config.toml
n_layer = 15
d_model = 256
n_experts = 128
experts_per_token = 8
d_expert = 32
d_shared_expert = 64
activation = "tanh_gelu"
moe_layers = [1, 2, 3, 4, 5, 6, 7, 8, 9, 10, 11, 12, 13, 14]
router_score = "softmax"
normalize_top_k = false
routed_scale = 5.31
balance_loss = 0.000306
balance_bias = true
n_groups = 4
groups_per_token = 1
init_std_router = 0.00873
lr_router = 0.000977
n_head = 2
n_kv_head = 2
head_dim = 128
vocab_size = 32768
norm = "layernorm"
norm_place = "pre"
norm_eps = 1e-06
positions = "learned"
qk_norm = true
attn_scale = 0.0884
tie_embeddings = true
parallel_block = false
extras = ["capped logits"]
init = "uniform"
init_std_qkv = 0.0315
init_std_o = 0.0391
init_std_up = 0.045
init_std_down = 0.045
optimizer = "adam_hyperball"
lr = 0.00419
lr_mult_qkv = 0.5
beta1 = 0.9
lr_head = 0.00753
warmup_steps = 225
schedule = "wsd"
decay_fraction = 1.0
decay_shape = "linear"
final_lr_fraction = 0.0
batch_tokens = 32768
seq_len = 1024
doc_mask = true
train_tokens = 277300000
steps = 8463
dataset = "wikipedia_en"
Below are experts of layer 6 (counted from 0) of a mixture-of-experts language model. Rows are named router (the router's row for the expert) and show model dimensions 0-63. Each number is 128 + 24 x the weight over its row's rms, rounded and kept within 0 to 255. Numbers have three digits each.
After each expert's rows: a language model's description of what the expert responds to; "raises" lists some tokens whose logits its average output raises strongly, later layers aside. This comes from a sample of Wikipedia text that the model never trained on.

# expert 56
router:168100102091084137104136159113106166127187163093139123135131150116177110143153159140084120141123142131142148119122123118112117151111158108105167130124147183108110132129116172166113121131117126
It responds to: Title word beginnings
raises: " ==", " that it", "\" was", ")===", " as \"", " dates"

# expert 50
router:149114129098144137083166169110147162135161150099133142136122167130126143099138122146113085166108103111148127131157116146159128112144084116076143163093121134108162097168109103112179144135131124
It responds to: Inner name consonants
raises: " Tri", "old", "ald"

# expert 46
router:122148110112115085108149114111139169105160124130139130161136113128148138146118144166111108110115138136140141113152124128114152149090125129092130126139129144129126093137145120129148141148098157
It responds to: Non-Latin script bytes
raises: "erv", "err", "urn", " campaign"

# expert 41
router:124134064116087114125162142117169163119122132146155159124090121171154125121114139126136102134153141111124117137166161128108114119101089099114105138118144142159137110130085076171091116111108138
It responds to: Names after of/dash
raises: "- Species:", "ism", "ia", "- Species", "ing that", "izing"

# expert 61
router:131148078086117128115169152104167173137109182150106163128120120156107114117146105167111081112149158122124171117148109118119073102124105084095142126138141112100120138128134084119163119162140150
It responds to: Slavic and foreign name endings
raises: "n't", "ly.", "H.", " than"

# expert 38
router:142110117101129148128080125123089150155104164112117121108135154068088149125164133128139131116125094172108164144099171132148130103142165147140097134105154114095143117105149182100140111143142091
It responds to: Pronouns and short stems
raises: ") | ", "way", "ike", "ron", ");", "airs"

# expert 14
router:132175096164082180136153091129119091118110121099145080098100170182085160098163110154145089109136083134155126153188105152100136126186154159157134125097120121151162109136094087129123116144165121
It responds to: Census and biography facts
raises: "aud", "att", " | Succeeded by"

# expert 37
router:150108134095103168116118113134139153109165162108120124130120116094181149165149162162127082157088150108139136142105154150108130146149166132122142168112167155127119167128125105124117139147144165
It responds to: Word-initial letter fragments
raises: "acc", "ad", "ery"

# expert 44
router:139121073114125156160095094085094160146104092118127117130114159117134104121159102131116116154106150113105144133102170166128086136153141158092156082122168125130125076125135143113104088156121146
It responds to: Capitals after prepositions
raises: "o's", "ather", "ox"

# expert 39
router:107124080083102110096164173100158146108104148132146147146119172154147136163137135153102095136177151115092152123155132121136103110125118096097122168132132114094136128136095099122138150160162157
It responds to: Mid-name syllables, foreign scripts
raises: "ar.", ".", "s |", "s\"", "s."

# expert 54
router:092163098123100101143090119094094170143084152106108137109104118161129124136116130146150096146124144142153148133118160168118126129130116079069126095132163116104117110139142121150116102132144170
It responds to: Proper-noun onsets
raises: "ested", "imal", "day", "ector"

# expert 52
router:121126135114139160111095107106096110140150099122139108149118134158161120120095140149125092140103081150138149137125160164128110107155132136115166114126152132157135119109106125126074109091182149
It responds to: Word-initial lowercase letters
raises: "t.", "ut", ".", "ate."